From a checkpoint of a small mixture-of-experts model trained on Wikipedia: 9 layers.
Below are experts of layer 5 (counted from 0) of a mixture-of-experts language model. Rows are named router (the router's row for the expert), down (a neuron's output weights, with its number) and show model dimensions 0-191. Each number is 500 + 25 x the weight over its row's rms, rounded and kept within 0 to 999. Numbers have three digits each.
After each expert's rows: a language model's description of what the expert responds to. This comes from a sample of Wikipedia text that the model never trained on.

# expert 30
router:522506505526501501555505447524500523529485519513470553492486513462569512525523497474497534522466504501518514454460472476502461494496489511468524525492509451515498482499480475490532488527496506500491520512525499475512486467481439521489486510503475512515520486517515474495484514518506516507555516462544520530527499528502529546533504478538480521493460478493499487498502516553533525503498464545488451486515508513514474486454538470516526513473473507468477480507485509530510469461497515516535476471509496457485526476503480521450528462525481510521469493504523481545516510496463542544
down0:482551532485492471520481537492521543508493472510493480504513501477491512509487507477520522524522509507453481538477484477459524457439516450489499510473523504507505507512509485552529492486523511543517525497469480530523494454471465498481500450526468481550463498532511523500491490459506526512512527486508513520510511481537488498520535503493479476509497451468507526526502497514509523522490495490470574524444526471546532507470498516462516510466482540510517521462489549485479508526511468499522508453510512493498505482500512556495480508480538466485482486550517479449525501481527481514
down1:522466530486534531528487492479496513463486520450499509492557504498518469482467517563549471552517479526467522503534552453491499518498475476461521513490524498469492531469531508475498451515481477461572530527472522526515497498495436457500501499486475515492498527531512558518460479492541497491493508480479488485481469476475480515482457520512523494490515515501510498488481537499521528507517506492507500479490490514467474547556475506491512473485514486501492516496499493498513501546520526517496485542498451557493489473517513505486499498508488491504519538505549474480497509512449495512
It responds to: Units and infobox fields. Units, symbols and field labels in infoboxes and data tables, such as km, ft, °, aged, Domain:, Chr, and decimal points.

# expert 15
router:521479502506481523502489523526551510507517476511547453538495471502484460539488542481509501446480457541475477483543530526525480477513546517468521523499525530483491557486487513471465479521479507505514489477509527499483487467484524486514519486522496470509546473488530480490520501467492519488461505503472516494453518473505532520444487530482526525507529513450527493531497499485484497525522530508499512513496485510492478513547516501478497475507472506516500487531515526436492519501523484487480498493473491510452459497533544503522495534475453449528513453514486509455471488502514532444
down0:497493504514474497474533530476474493530511520461517466500436501445476495504536510541498502531495506499508482528478467467456483499461474481512475498544478497491474512517472496500514505481512541490527488481484497505485502501470515504496529482486490541491490531462542503478537505505504496511477479526499473492523481529493515505505531458490494486502533514517504569498468483525540497449501501503534489507455520507513528461512508442549504505471500510556528507487481552493497492510471493477530533440447454512556486515504523533470465478496469473497544501517508478472480501445479495514
down1:542485472498516468485465492508451501499476531482493497484489515490516468548489495496478520469544484494461472517502498511531483489504520540509468489501515480512480498457515523509467537530532539456475515450515537477487512507489505488509489454520500501482491504523524503456466482523496519484476502491486489536474488504515494502445479506467490521475442514453446527500544500512446495499506528478531517495528475524491534470506514541517488519567487489513531481512474529490539489483514474543506485467563493485557502473520524502464535498478503511516511479497523518460540521476498531463
It responds to: Mid-sentence commas. Commas after a clause or phrase, before and, but, which or such as, plus some closing quotes, brackets and sentence periods.

# expert 14
router:537481495505444546490510505536543518513494452552521496503512477493520502533518547508528475491462446531501483445495524491525509486491463495504513526486543480531503497473490476483459493506470529518470465497517493462448497526491519493497497492519464473511493494475535493477468506462540532517461490464487492543462508483531534564522461517508481514519532495458545491538475508518501542508477550463508500498498526500521521498522522522515503487494480528489500487517497508500482515458498484494514471512473484466475528543521515551473510475542485498542492530497512496476466507473512500470
down1:471468466530491475483479500487475498472534527500483463470493476505469510491525498537461523526481475523506445484497474515518481485511524547477457440523514472471478478544522510493515546485512500497468481509491477521498473490514532511426458501458479483530560459506497465491472532485488503491491535530518483476504529482520517514523466504508515453485486497498460484506516468510543479483488456477495513469493500513455511474479478501500518514497493464465515522471463481472505498510504502542496435493513472489550472494494506439510515480492504495523516465485510489543482512504464524469
down2:521477496524525510508499486496526492456470436491453480477506507529453525494505516493470487492525514469506492527489540521465477454472504485487507520458489503523544475490524447489508442465495496512534484505503522473526492502451491461508528539481531445496537447533518495511497506502500512456503505508481429484469567481506466492507481470458488477543428507481505514460480520487519512476532507517517516470527495529509496471498491470524573512513504509503501460496489522493487525510489446497471511495528501522490494516505496483505496477468505510475496535521487468513510490495499488504
It responds to: Commas in lists. Commas and closing parentheses separating items in credits, rosters and table cells, such as "guitars, keyboards", "CEO; COO", "Pshishkho),".

# expert 39
router:481463517474472487457501480482482494493519458514500497500507521488447491472491541541435469486447500500492527535480513486496527437516496480522496476528490542506521519528504489513471459480472501501508473488526477493486532510523542450506467515479502510484494545474505484535469481501486487484511511540463516546504492500440527483484517513531482508492517514482505523458493506485491520467466501520516508504502502519505494454485502557494509455480539539518530470569511466508516493502533472510473528514489532493466471523497484494499536535509520540459548495529486476497533483457502515506
down0:503523510489503506472513541466494547503521513518507501514454469489516475455462501496528498476479504547504512513458490513464505428505484476501494450538503512505536508469499496472493506453501477550513515556522494474470484474479509522489507467475467506503556475467487499457481500550477522487479461495528492503558515508471538442519488457519504444534565535483499533510523491471516519477488513467505480508513460537479528507515496516497507483503498548505494480496505464511486484497511477508518501522492458490484512458493481487538487504482513467508515527469488518507459512493549503492
down1:492512453512495485508472486511529533499461479522524539483495513520497494491501520521503527489442492538446469460447524474505516457516487526493511476517505494519553531494472474483471499536498507517565499503482503459534556536493509502482497499500487472525478484529468535508485468498454526497468527519497521547524502468467529462475514528447495463477521528462488508572493475458508514496495491535478520465497486461514493504482474529493517486471498460476501553469527536509527541511531528491465516494505496489495529521524505502484495490503491516485488464500490483459508500520471502525
It responds to: Numbers and quantities. Number words and digits such as two, three, several, million, 1–0, especially in scores, counts and measurements.

# expert 17
router:478517522520521499469460528505503471506508487459515519491497546513492530509508467522483517536479440478521504493462519501479467484508483526522500457472514530517525456479524524501461459498471508475459458466501465479493498522507550534532495482523488512447472483507493483462525503502425473474488516495525541501489503547504481532509513518502468557474531496482470522459478511490472503495460518500514495517484507477502521501508495515458492517504472516511518533530507523478540503499502480472533531539516474557518522486535488513452503496527498486500532530558503511525483496516506523556
down0:516483494515496490469474471482471517494514480521533484541500541495535520502510512483501498498502478523508533555483528523503517493477481472486477517496517516538487527485540483490481478511494540489497526475535471511494528480505503447535544462474494501485565533486528517467511499533466503526518489496471512496476527528526521480515513527501502510462455534526488496480475499484456522533502509501534488510514502468540546480485517533492502512532486431460525479546467485491470504474517483499559517510467533521501508531517486552463504518465469512497506487475508495497453582526519478504
down1:571475505505478515511519490504480517490540515494472496454546483515491510519529517489492455463494512458481477477466508492515511532505470500497507578512497501494427507529486447510496512489483518467523511516525500476521507410490517518462484511470471513515532534492505523509526490524514522498485502516482467508494480468515508480528549517481516442476506492500498473539509525526544494517486516506516526505509499540511515482513504484560511475492498491501464529461496464517523475482516528532477501490488525497481509487441505489546520487481485546452494481475488494550485513507521468488
It responds to: Title and name starts. First words of capitalized multiword names, titles, teams and awards, often in tables or lists: New York, Best, Grand Canyon, Miss.

# expert 31
router:479511485452495527507521516567528502433527526474505514508477489502487500497529493483504498535465519438522515498474469476497497504454522514491484464466519533494540521457533491523475455512493524518475485474514494488510463509523509507488487491521487518508504518489475494488518499458514489497499500530462446500522466498509460531466480524489502514496510552534480479487485485510481462448490503490504498517469538480506498526520464531494456476548505523461547487509523470480486524530511479502562486517475513499470480527503523501453470496517551492498479500481538526484461525489474450541
down1:472483479547491485529468486512493505504493491518489522479472500480473488493499485496485469500547516486530467503531498471473515492537505483495487495550518464502492531423498501503504492521489506512476473511486473496491527491518515505538521507526508485476497549504512479482504506441514466489479506504507530499538507500493510517504489498494515478527440477521555485460449511527528451441539502476520458459508547479457490505453510557522486470447520483467515484506460502534533514488480490481494500513498451532489441516525477520510511506523502539508500533482485500490457495504559480498
down2:526485519456513529469473503528491504502461537517525481473498504513530499524500455529536504490492498533514520465549544434495508504488508491497519492486477512470527519496552467485509529488517463538495514506494484495466490538478491513471444473528533487493469526488495521512505491495509519481487503510476518498543567487476513542511489520506496533480471522507490465488509471475525466514477526441536519483504487520481493507463461541549508530499468477506514497493527459499493503450457534492467504507526534500525507505512474518513466549484522478499521499462538495478527562510522467468
It responds to: Institution name words. Capitalized words inside proper names of organizations, places and works, e.g. Railway, Creek, Theatre, Memorial, Historical Society, Capital Partners.

# expert 19
router:464479521503504476539496512480509520452504541504500488490481510462466512453494502500486503442466459485494500471522452509520499476453498534560505517528476515515511455464473549530499508513516515508492479478525494507537470521537572499504528503494504521480493491494486439501480467520480494522486478533495485473503458548497463483491509518522481513537512507528518499500493464478498455490530491491511488517458503459508485536542483544482469522515468518493501534478471502483484525525493480482485546482483524506515541507488553524494498509528541469476496480527517532469519497468495466543
down0:513495519562509452527476495477510510515457521483480540480479472500509475513537514502517454488460515513522557483463512485506504468472523514474497512504478484502480493451463529503524499479539471537509482494484508473487509582503523446514524490492534478516537516529497506490539505498504511477529557522487495514490508551484458509501533508481517468509506489513509463469489478459517454491494517514484514514502513575513456503506498522512527537502475440467485485515512507506465447475499473471522509486540496548495487505492471498479485505487474465495491489478509552523465489502508510495
down1:475488521463510534538473509515535538496494507518514524480518496534516555459498486541524531504498511485504521455484490512503499500482498508476512501497500526518492505517505451475477479527543510542439518505518498526534492516472470480508522474476462525517523488474487525527514486479551490572489519460480488520526481479544537491515502494492532520484515534501480533491520424515478523485454523458496482484467506541495537526499540512511464530476509495498536486514503520459422530508497497489488518496521490486465525501489509476453502496505515509544501511534476501467523501494533456486
It responds to: Mid-word fragments. Middle pieces of long rare words, such as scientific names, chemistry terms and foreign names, e.g. Organ-och-lorine, Leuc-ost-icte, lib-ret-to.

# expert 43
router:508507491486502485539517490480505452484537477448475491557486564487495508452532487488486446508498518481491527529484455501487553483488496452524487508498488506502475516536466526523496539509481551481528466488516504532490491520512535505509506515505514537508499502555535459469524476494456516512498521541508536463527504494484540518529511491493492486492469486468526512487476510455489499515508500520526515488507521504496565515540508523452496492526475463540485490468507525494511481511502483460475488472473487505466467485555515470452522531488433484482502504496489544488489495500517504490
down0:485505486523500501506498495516558451490511474534481517541482484507446481499456487469510505487525507510516476508543513460513499512499517458496521495472519519486513542506496497522560529461484506532497525477520445514519505520488472523518491462470505508504491497537481523524448494463524527476433483518515527531514504507477470509505438480469507487512465489507479507488488482544516460496497478481505520520539473515537490513486479519502499502540516473475508542514515533522480521495466525493537466513507543475491494516493470527508509555516554507482479425458490483491488454528510512517
down1:464519525476499524497453529476465451474483503515508499506514521521523470545489511520508499469484513514525524509494479458540485500460482543522514502499491547522454494524480461502495456490532483463511509515533516505530479533502497505508492524458495515460556510490508470535503493526497537505505536521515513530477507513483556463496544504512514501511472482472509503479514511535548453534494506513516490453525505570509466525496481552459471538505447508481543511481468515496549468490516487478494518519467487508493484505537467502520478487518504459484522531493490485527487496460532493486
It responds to: Nouns before of. Relational or part nouns after the/a/his, usually followed by of, such as head, front, son, member, outset, outskirts; also hyphens.

# expert 60
router:484508463512457537490525467503482521489524549425450499480477490521531512472508533493512472477524507480529520503484462478515539537452548474527484485458464474521471522484500545512508488521471529509528534519498501505531489517476513511486479517487496502455506519524516499471551498494552514541519468473512474481497522526473491479508517509515511501506464536491531491509509514494529484515520504500480456474528488521500509446470486526481452545515506454539493497469504470520497489464501489486469490489495489500482460557515523538474533435503500507487478466484529470488505472485493507504
down1:459521474497472505499539490493477475530486504519497496502506538541490485513519542536548466530513473529511521525516499501449506514485499496500509494476480481504488492521528497477510497531479489538519497489500492481540467570470507485504503471556483501501488484529493471516488469458482478479503528474514481543561526510506440470521529459487437487480517519507485515536493524459494477469492442508533498520513536536517506497481457484510456468468491457502444495481505510502531464530521531516517524521488478482530448507496521472486510553475500523468509486505485477516516497479500532499
down2:520493467556496452442503525504530535516483522518461481517495490504494533477482507481547519511495498511495512505464493513482495515485532523520487511472509523499483480480509485448478476523471490493475490503506505518500487461467468470438507479486442469510499466502531518486492557510490477486522513477517534517475506491491508501534525493505495485498477450504508531476492529462495540485516522500473474516469517531492513535517515514491481495516527497501535477533441486511464496521501497465487537458497483520489492517510527474507472462450485505435437485471489555489521481493456476439
It responds to: Word-initial letters. Single opening letters or short consonant clusters starting a split word, often lowercase nouns or names: s in sash, l, K, Kl.

# expert 3
router:462485482498467465526504505489534501452535509534472545489514498524520476487459531525484479533458476504522531489509512498522490498525528485497489524529552473530534493540467509530518492525533478543493489522475461460523487478483467468523485479502477476507513488543510477483510473455483527513453493555484472511515524481491492495475508491486510507486468505471488535533518455473484460492492479502491530483484495510515541478463525496507539471499550459510514451489547465507532508516491504521467477465525520478525476465477497466518497513463483495460484489457515470487516533526496482452
down1:466483461520469474480487522507500495516515472514503518444558485477509516460537471500506474523537502484560487542484509513490511480484497463530481480491515482494441497459547586477539503511514484451494494508488490543491497470506503477469498497467500494471487551493493510501485516486473480524495526476500501465485513521532484497534533543479515507494471437498508506506501546483502466561522489570535473477522510501514491478511514491482527520481470491505485485490518531485499518518500506494502527501489487513452478499481516459503556535504495518490474541518496524497455526511522481492
down2:472547477520517501507548495470511493495504519527532495515519491492469489530524522508486504473502500524507512501516562510493546484485501527451510499482516472528519470531495504544497511534499536553514493475489454495498502440484540499508514496502500503496482520499504514463494512501527494532485492548422478494456515510520471518523479462499496480512450433533513450526483482510512501527478522498531517434491491521518479530510513501488489465492531492502501454529483497512512507527482514502505539443507491514491482485502493472464473515507507537480485428462505485477498482493550522544
It responds to: Plural noun endings. Plural common nouns and plural suffixes after determiners or numbers, such as members, players, students, years, -ations, -ers.

# expert 0
router:547489470503511500464516542506524510510428468515543519455486455460528521541507497545518518513523487497456512482495447483504498537502464482481509472464492488495493529482511495503522527513488501507512539546534503509509463525486499493521501481449471440530536514484506528488489503522497497492519516473471473498500473499520526470545532498475551444504469558542485455548494537492503448517486499467545492499494480524529516490486449495494490544509495479482497530495514485494460497486486515505528469497505501472484481507466473494525496504509485501532480501480478515486462510462493478488
down1:502496479461488489523519512510497511451530518515522474500512513508521518539493501494521502456578483480467509464465490485492553475493484484477536515492506446512484539517481493509528540515485510466518505517487466515503488480487535497538515481455493497476510518513533476519552459489513461528460499509505556515514530511525509551511510525500481483490495545524482505530495476485503490462487500512544502496510487486509509494550502540515483462493525490498503486491461451538510511547541458480538491495481445501496518504538502574473500490467459471497468460483482475514481482518476491502
down2:537518521489492495513490471494462532538524476483492512521432515476511501512520476535490517503475501514441501461485478480510483521508512509511502506521484469517519489464548496519490506538470508513513529554503486476528481546485512498519482533513499473491501488500470495516511490436506530514475538547445468540517498499522464524516492483454460493507480478496498458499505509514496482509526513451520486478507531495503487495513512462497506515433499504505499462490542517520488485451497469519455472438525490506467497558527486506492495514522520503481474507487482511479511527591491470482
It responds to: Latinate verb prefixes. Opening pieces of split words, mostly Latin verb prefixes like dis, en, inv, aff, con, before endings such as -ed, -ation.

# expert 4
router:512448481497491471495507540455502502486534462511495497471473501525495515482475483531468486473451488491489531456492454519516496488517488498530523510530498462494492500498489549523518463527534463520515473515509502483507451502495470479506528492483472528498474542550515468518489484522491538526479498529463461456515517506511504460464480477539532502496525503468528496536536490481490450474521492490512520505501541524522517494527514499527459485530491505494503474481497483503485492505504512451488478444505463493494496476471540525571546508491510501469478456472551509492514524529507461545
down1:519484468499457527497505463471495490498509462497518458542503473488509466490497502535527501490514475520518504500498526526490529486458523479492496472503500522507504516501487522455507476513473564496511534521498504519540541443475467477544517503508489494541466487516431511487479499535487510511491509466495477476511495475507491476533490482511543517511500494512505467557484506500474516568505499499490480537505533514546523437513486475518484482512531487500462479512505550502495525522591470530535504486461491536481478485490475496512537521481526527491489432501507503514484489478485505498
down2:486506511490519523485499515461481543521459474472494491470522521506515499489517508490512487478514492521552487514496508485496498490484488561507553489533499508510554517486483482530487490451516522456495533543517463485483511572508534515519499539511534537517488505467461512485517504493517474493512507457475498505512468499509524510530518534539486499498483560509552448446491553486505514514509505480471491476531471463519492553507476522539476507521507507518488503486485534519514467552500487502511518532453543527512493503489483470462470504554543522511516509496495506507532506505522550491
It responds to: Plural suffixes, word-internal pieces. Plural endings and mid-word fragments of common nouns, such as -ations, -ers, -s, goals, events, services, often before of.

# expert 16
router:530496483503502486514511497532497519510532468516441494516493500519510553461509492495505477524501513502498522526463514520483517535494441500506491454491481479480543489555507481523489525503519491477485492521464530508458538511478473492482516510502561516500484549541532524498502481512523514449494518457474524474467540528513523461492492499496489489528477480483483475492470462511546533522486473510509461495545484544531536483478449480502500497457510480502457510506502510514532473446454535518533515504496466547505481489478468485531500465522533513483503513532497473448512502511505534524
down0:458498575538502469512547518480535580498506461517546513517538509483493519494496474516493519487510501518492548526478499446495522492465464496541523499526471503501547479525510454507530467531472482498512483477505507518535488463499530516496499497515519503510481534454485488474504514479487535509466510480487497507549500512476492533484515537483476516488472506487541507491515469485522517467446518496523552500519511493533467484484501492514492449515488502524482512503507500562536553500480485503507480531515563510492508522491473490506530495490481513454496524502508527486463521502527539482
down1:540516500549491492489520509464521448507516494493506538535532485524514479483506472492505482517502492473507513525500470476537496517483479529511482473514537514500512494459496561502488547526557508486484489514463490544471507479520469523514439492509452486498481500458544513493484520494490476476563493494491489514482550506501463492480523536510500511508453482473500477525510499524483519484528486497495492498513520524473467504513506455457506487486539534479533533517475482521469503484515508472481490473525490491445493528593506483472534466476514513520505498488499434523532523510482502490
It responds to: Numbers in tables. Small standalone numbers and leading digits inside pipe-delimited tables, scores and statistics, such as | 5,311, 4–0, 18.5.

# expert 37
router:478490516519479525523520502473512545510500497515494515491504508515512492465490524492474477491469508522476518519491511487519496486512497454510465452506466524520510508509473486533474488483481499471526494498525463494484544496533535472490477539476524530455546555466491477527506467511499532461476521482473525543503488499507538496462535537515484506509538500502475490490473484460498539480465518502514469522499496524529496458489497514495462498475548532569539468538535487526551513459531485502472538498477491528478483513442491505478535515531521508448518479489489503470526487466508553505
down7:524521514535485511502502506503474493482486517476473464515430506465491477531496509486481489535468491515484506532467478475481498504521476468523521478471517493474495521549519480474476484489514516533493466519473505523545471491488481493496509492493528504492517494508530491500478499525489510427457508519519526529510468494569541504507473489515461495481525495493518477533453517478484504485502521509549501557471531488559443454462497508481515522491506476495535529514529503490490485537499537501519514477472504538480501454477522502562518509528519513476537522514486531557512509528518545497
down8:527498560523498479488466470518461529497506495514508512481545540512496514478506521533505485507529485531506547501519548466461500498487464498528508512561482498512511490475523483525463483422521517492487513472514493462494484528464493462476486507543478507510459504459499479501465481482469500544466472501505490511510496497499484538473480509481544447491477511478503550447511490530486492472526503495513519506521449489493519503470518504526538471535505485542528481484480501496500553473510509531460459512499507478508464497532467512498524478518508532450480498484480560533497499504503492477
It responds to: Numbers and counts. Numerals and number words, e.g. two, several, many, digits in infobox values, frequencies, dates, scores and table cells.

# expert 1
router:552505442523481477462512486487490480483522482476517497492466487510532517563519525518460520467506499457472497485506451486527505464496452496528553446440463476502476511456522521501545508501511464513494531530525550492515490517485522488525516505465463486514519507503531467458481475516461501509508537515490477479522481495492524476498527497499545483521485501503520504526527530473522481499507475498521526484482501541529527508499476510499459523515465492548506511504509499482456537517502501462485465477523496464508477494502511516500534513531449500455470506471524512466473465501480468520
down1:503513495526529518521536505517487450479497455495481494519461526488514488450539512524492487517511548512473541499490531496474531486478477471515507495471483507526534475488464506539471487533487504486497561516475435498516477438514476526561496497520494494475499495552504500529474440499461503477524525473484474522539522447482516444498508513519448456498514491512504478473516472492494482516485492521494517483488531500531472465557519486497464506505479484520500497488489496487479498503534505489493499519511522524517468521499493527497494489513494451494549516475507504482465448547484459515
down2:513497464530502536536513481492479519505478523455512476488487442549548452519490566524487509534523461508494503455517497491505511533472493575523468449496493501518500479483470521506477533488455512509530531549511497523524507537460463505526475516453481497518507496496495499508494505505453476501516509521505485489452491467519488509530499530434545480487502485499506518517481509474481481526533435490496497476542510502501494482534461484504510477480482495518484500490501518501537504500518515497511493513510528529482516499507484477516525536469502529556497511447498512498448521473487471527
It responds to: Word-initial Latinate prefixes. First pieces of split words, often Latinate prefixes like dis, inter, con, trans, as in deb-ts, complic-ations, en-larged.

# expert 28
router:503490509525473514554529503534481536517506542497501523522523506474508481519500471473515554486479538500494496469452486473475497486488459522497525501515488480466490485508506469486521537527509458538507527504500515480497485456494480533444515501510516547450489491482512508515489539542521518494525501472491513543501528520490512520534517498518487499506525489480532470483499495529487547471556497495516493539528472528481479558460506468492513484488448466482438482505487487474517477462511512531527469470505487478478533464475483461492521495482471511512462532521519497460518439477487485534
down0:485505498481458522511496538510473505455520524504510537517525469534456496507502462497527528458509498461530489517548538530440512471470537522507477511558509512501502466525535529535481536428526525520535463501504482479490513499537527508470488519522479530481471463481509502505513518508500520571475511485477478487547467531505477489500486492526534482484528464534494492515492538475513516531489523490549503487517464482496478529482496472491496514499462544515499491511485511485501485497503490511551509498458480524501472456534470508511508514528485522503491552517522528545469508512501482509
down1:530477523524524469492523486499543477526444530507490517479529546506512485504503513469509506512500517505476462513482480526467501514524485507509478508455483488453479453483447510496498495455479456487529512482511466512475539492482460542510484486502476508433529480467498507479500498520501444517488463525481508499502499506449501511532518459545523488494466494498516484492486525488523489499516496466457538490523489514481530463471501534477549502549512491484484499494496487482476508492529480499445522517524506498480541494498550549434455497511473546476506460518519472503498469513496494517
It responds to: Function words in statistics. Articles, conjunctions and punctuation within census, demographic and asteroid-table text, such as the, and, its, while, MPC.

# expert 45
router:471486510495462499516500511508513480474522458508475519478520486512514490517486438524453474493482524454524516526496477485546488485497533503494483527480546474486568465505513513560493452504512522522471526511501469473527505496475543490490482489523479525481471471531496470490507487450485500509508506507485505497502433494514472549529503471487484502482450491501520476479498506479484474448470489511508513512494506510530512481484550507559515491530526470504513487471492511507500503519502500526516515468453524473516552489508485539461444526517557507461507451500474493495503526504534471528
down0:514499494500485495521557496501454533485527431490514486459532510527507497494486468498473475488521520545521502521479493523511495493525489516487501502489515501522497523520478453492541541504474509505544501536458499480472480479474447518463527506501523471532510548512437550511519497541523515491501492521495463491445522534518499504478473513473520475526514506457500499516485513532524500510474480473534506489490523488503488495504505485513539493515532456486481477509518503517533483505517510542464465538439538473504521529485472527507495457481464511505522535474500512497462569477473476521
down1:497485498515540493482475516494498483497513479519469531482464515499470482420555507479495456484496466475516509531505508490518516520472448470512499511519491516533501550533500467487549495543489493525529475541477497486527511507475468509483461498506467481521511496456500463522508487518485505530512478502510456482522511529552482510488480553479487482490491484512494494486496531489532498557477510455472497466513526482529504474544462531498500527496513509524485483466477447524472527501527495487492501503476508506535525495509541427520542492502492529521539495450470497490547529499495521516
It responds to: Titled event nouns. Head nouns and word endings naming awards, competitions, works and ranks, such as Award, Cup, film, album, round, edition.

# expert 6
router:469484547476512516457472501482481477508526507436505504526537496502465495528522490511507458511502470503442501508517518517471476468482495529514520507520531537438488497460514498471523514498500470523479516471494464521498470443552479517477505505489534461465522543484476483468507528524532494477538485494496501473530510529543501511501494502499464468459522503514489497498533507520478507480554477500495487552515491474488485514511533507488493477477552476480490552533523513521492459460537530488463479507494489505459488469450498513488510500507492534513523496550541496491489499523500537460
down0:488487506521490508500493499469516518534470483476492547518496517481450531499511511513467510456458463522507528468485479544524518481510474498500544467511481463543484513480545527509528511493508487486567492529509499515498538510521516485498480498504509524488542501536515516494488503528554476511498464489506507519453482478474485490524490533528469498491539460467489435519494511478457513503504514489548469501501455475486514494557463514492523519476468498495511503521497506499463463512480483536490487465493461497488520515515520532427451481506456520499505517475517497516465496453493553481
down1:506505479493478494484510484552520439531471504491466477476436535474530510490525488502506495496488487535513490506540563481476506477482463504473507499504493506506489504514446515532502488529483526463494521534531530476534483519501512520526488487532515490505479482556569462497494515538465548522536523540498489522511531519464488469529492487516552525535506497480495541504526496539474502504482508493494517484485519506531545510499493519463539563519523516492512472508467492550488520488530530483460527513512503490473473504520479494475512486529520455523482457470485531514527493506514518514
It responds to: Determiners and possessives. Articles and possessives before a noun phrase, chiefly the, a, his, their and possessive 's, often after of, in or to.

# expert 38
router:487522498477503522484432527486493490507504498505534503492460522493514477522517516459504478487522539488535524490474469491484528513503490527475493477439473501527480526475505520503522473501468477492500494524514489552519469519484525522524487552485530496490512513514506519488517502514449510469526486455489515465525544500530532457487511453508532520500489509471526484529527545508554535546498523500521497484505484540509514489492458553495483518491495474554473503517494521442476519466481533451491500512539479520501460511523526528524526502496513435470503532511525515519515492512490450481
down0:508501509486515450494473473496526517514494481493505490481466525506499535487519517481482510497533485516531547505497460509543489568486473470542483513502474452526489480536479507517522553551531490481495524490530491497503521511482481511498494513544512524545492459527506507490538463463490463447504551495514505479496478508463482506496477497524516466460484497488509509501476499499544515474529457530497568517514469478516482490520487538480504504522491454520509475502526518493479531538524510511485468495484487487581474460496530491469504481509507550484516495514487520529524446497460475505
down1:482493438527476550512502478519497526474514488486486497507490489533494536497520531524497465486466527494488524485480496522478503462514486490473477494560488468482490468480457481524540501507532507528544493497488518452487510499447517522507486496521430502501513535472534493466490451514509511546521536479475466501551507460491520499515529483550475533517544486475480515499494464497519487489473496504463480541508494504511477503513519517488449482488485512495493533490480501482471453490494522558529502525524486505521534499487466497478448509550517477507504515544514466485523505526481469454
It responds to: Word-initial pieces. First pieces of longer words, often after quotes or parentheses, such as prefixes re-, un-, non-, int-, and name starts El, San.

# expert 26
router:483510482458511498524518510549506524467455490545492507500488490483515537470474473483512479512492499509525494483537466512523498519514493480528500473512513506479518505499512511510487478453508515490460473482447526542496522508541484484446469488504489468509462479523468562530458521491552476477495494531526471515533471460512454535487479514466497480516512533526461516460537509512488491492505516454520461527447498508519514510507459490475495482544538540496517487478515507477485489534486515487509510552522544472495525489486486467500456481477545457516536486519511531512507529479525508521
down0:519516541481506518494520512557517548502489509474478489485505510466491522494552529526507513501553516517528487495489486495513499548518489487508479483493482492456484513496460485478487532470489526498477486528527524507465540491497450553534483475527498535482503476499477530478459540497500510486486482506471461502511511487484501527519520549472497525499532519460498481504518521510455530504504461477533494479531510533510509533438471554482493491469535531488489515483480490487502506438480541505497532515534460520506480458495514493519492505482512482540540507477528518541484536518534447545
down1:518429495527474483505512450523487469524486512494498511542530485502553539507521500501522462495482515526506505535475480481501543520468504521509509515468501523457519487510495514492489532495501495527474486471541466467526544508546508493513532520501531478515486535490516477500500474477457478449495490491488529511471506543513556494491509468488519490506527494536492553531519444465514508472472497531503519486464497469425474475453495528506490541496539515482477545501477504502484537536508487474458496514531471512478496508465475532491486506513503487504495511522545545531530486498516510498
It responds to: Surname endings. Surnames or their final pieces after a first name, especially in sports tables and lists, such as Jones, -sson, -ović, Drechs-ler.

# expert 9
router:504453508517465508546519470501492516511474499523530499531486503520463543526478532498467554483514518533490452517497498487462518517475519501469511473503543523496519539479485499477483488531494480471476535506477506484479545487525473533499545479463506544518517464463501518505486519511463476508515553542457501459464510498477525494474533476481538493484491518473522467498460500448481488501535467524509524494525477499465454507516534503461527495521529450472516497502485498511512555528475478487532490494460506512487476495521497504504473528453461504520536461505468492508494474539507517500
down0:470507498529476539474485458460518481545502443511522525491536493470513513529507475515507501523531477510542497522476498542480475477535500510499493478523530518472523468523511524496515522505515504524498506513462540473500496461491521523454571475499526542507497491503494558460508477499467528444523486464474524443512493516506527484511493522521519455469506512541445506473514484496533488527494520503470498472505472474475521508519498517487450536519476538540497486491469498501526517496533498497527485499503469452487517495486531465486513453513459523529524491528494502501473531536477498526
down1:509543516494500493500519505487484469524510555529504475526428520471465480538523508517573469452462535529513457535465508499511498557480487479517482502465502479524464467535469495510533523472478504522534519518498565476502526486468508534481484529513496511484517500497474458514513488480509502485469491486506498486485491522568479512502488544469511531512500521496491506507479508475537516510498490457502518497472503492511541474493523492524537513530480512447497446471518504485502487513508518507510486510505502525481557495497517490511448509537456535515546510510491468509501468510505494543
It responds to: Sentence-ending periods. Periods ending sentences, usually before a new sentence or line, plus clause-linking words like However, because, when, while, but.

# expert 56
router:511511504511488490500520490530476483460520476509474501522477520545517478484509491467477521487480492477491494486513502501458509463523495444544490473503478505475515481532496534480448499492517509514489454507479453475520516502506526535527546502546517509497444521462504491499516546469483483509532454507506475465533491487464482514504480467488473547481503534457434465461486481539466501461493470501477469519506508485509469505469489536487446496508495476506491491507495475527502509511457483496526533530461510531534536492474528451497480455513542505504483499533471524526486494456495530522
down0:455468524448528471505489524437522497519483489521536492505443515493475469483505470532479436479497501489499516458489509483497503478523521555477490440497492492500517481479530501481481470515520495464488448549522516498480492466449452479502472482475504496490538493512507519518475489506505486504492503514487475524486451487525497501469525463538479484528542488515474516469517502427483517465472520492504494475512511505464499546521514497488492526521508499496501456481499520492487511499500463545486489454457505487508493518530511505558519543472508520459488511469487466491527509515509539475
down1:558503508521513493482466505480493508494526475533526472537535434497466465515472478495489494434521500448493510514535499488469477505550491494529513475508513488493492450492490513456475490508484530462524495536519523519462495475465530481506498480540550505510490505502488534487513472525513516496521500498496486491477515501487493482482526498494473527448470472519475483494481538493470531497485488506460492503500495531478496501512502511475526504525471547483482508535489500504485437486489487518473528550492502474524464533455434508532501465508501525475470498493493550496439482490511468445
It responds to: Place and institution names. Place names and parts of institution names such as States, York, County, University, California, typically after "the", "New" or "United".

# expert 48
router:485500531497519477496455478540480515524480461502439486490507542474501489504497479515481538453484498480497509510507527488469531476494454507542531514508531462505539517471452494522496534511522498523490458476536460494463552503489466494496507472522505556468528472511514492473526518506461518494525515491557496501510495547508558524547503478508489484474534487479486482488503470514471495523549459493506539463524488470512506512474494461511539533502461479505525498532469504522496476483530548513531497528505471525524522522539493477450522469497499524506489507497515463520532507482488509506
down0:518508502487492530549505521545519533510495519512504482504515509482495530460514507499494518443507479502485464534542517534466531524515483519477525461521516493499499530544478465459474554497477493485529492524505515476494527504458508499490532524495520459499479517444472524476541489517529506519472526492493489504493514485497496492499492486542496437547517544498523492498482485470496522506521510514493516491478483491542551524472525464507530537448521503471505457499493506466476497485538487512483473555501471483480543494513482470525530440523495523515489491473572505506478541508475506470
down1:483547494518515455454495557483508486505506475493535483483470477467460480486472493509502485424550504480501527497525486501529492517472492521509539461510509535502499525488488481558486522534501466538507542449489483521514490502502514509481490493511558510525506485478490482482489508456490480457474483526486532476519470504491454467528511511447530473534506505528500519494464507511496476496525508530446510540516515482506527543520485508491500529475482487500512506501471474517516488468470514515446449475459459484528501482524497536554482541509508502526491532464491475502497513517502514488
It responds to: Sports table cells. Pipe separators after dates and years in sports results and athletics tables, plus colons in race listings, e.g. 2006 |.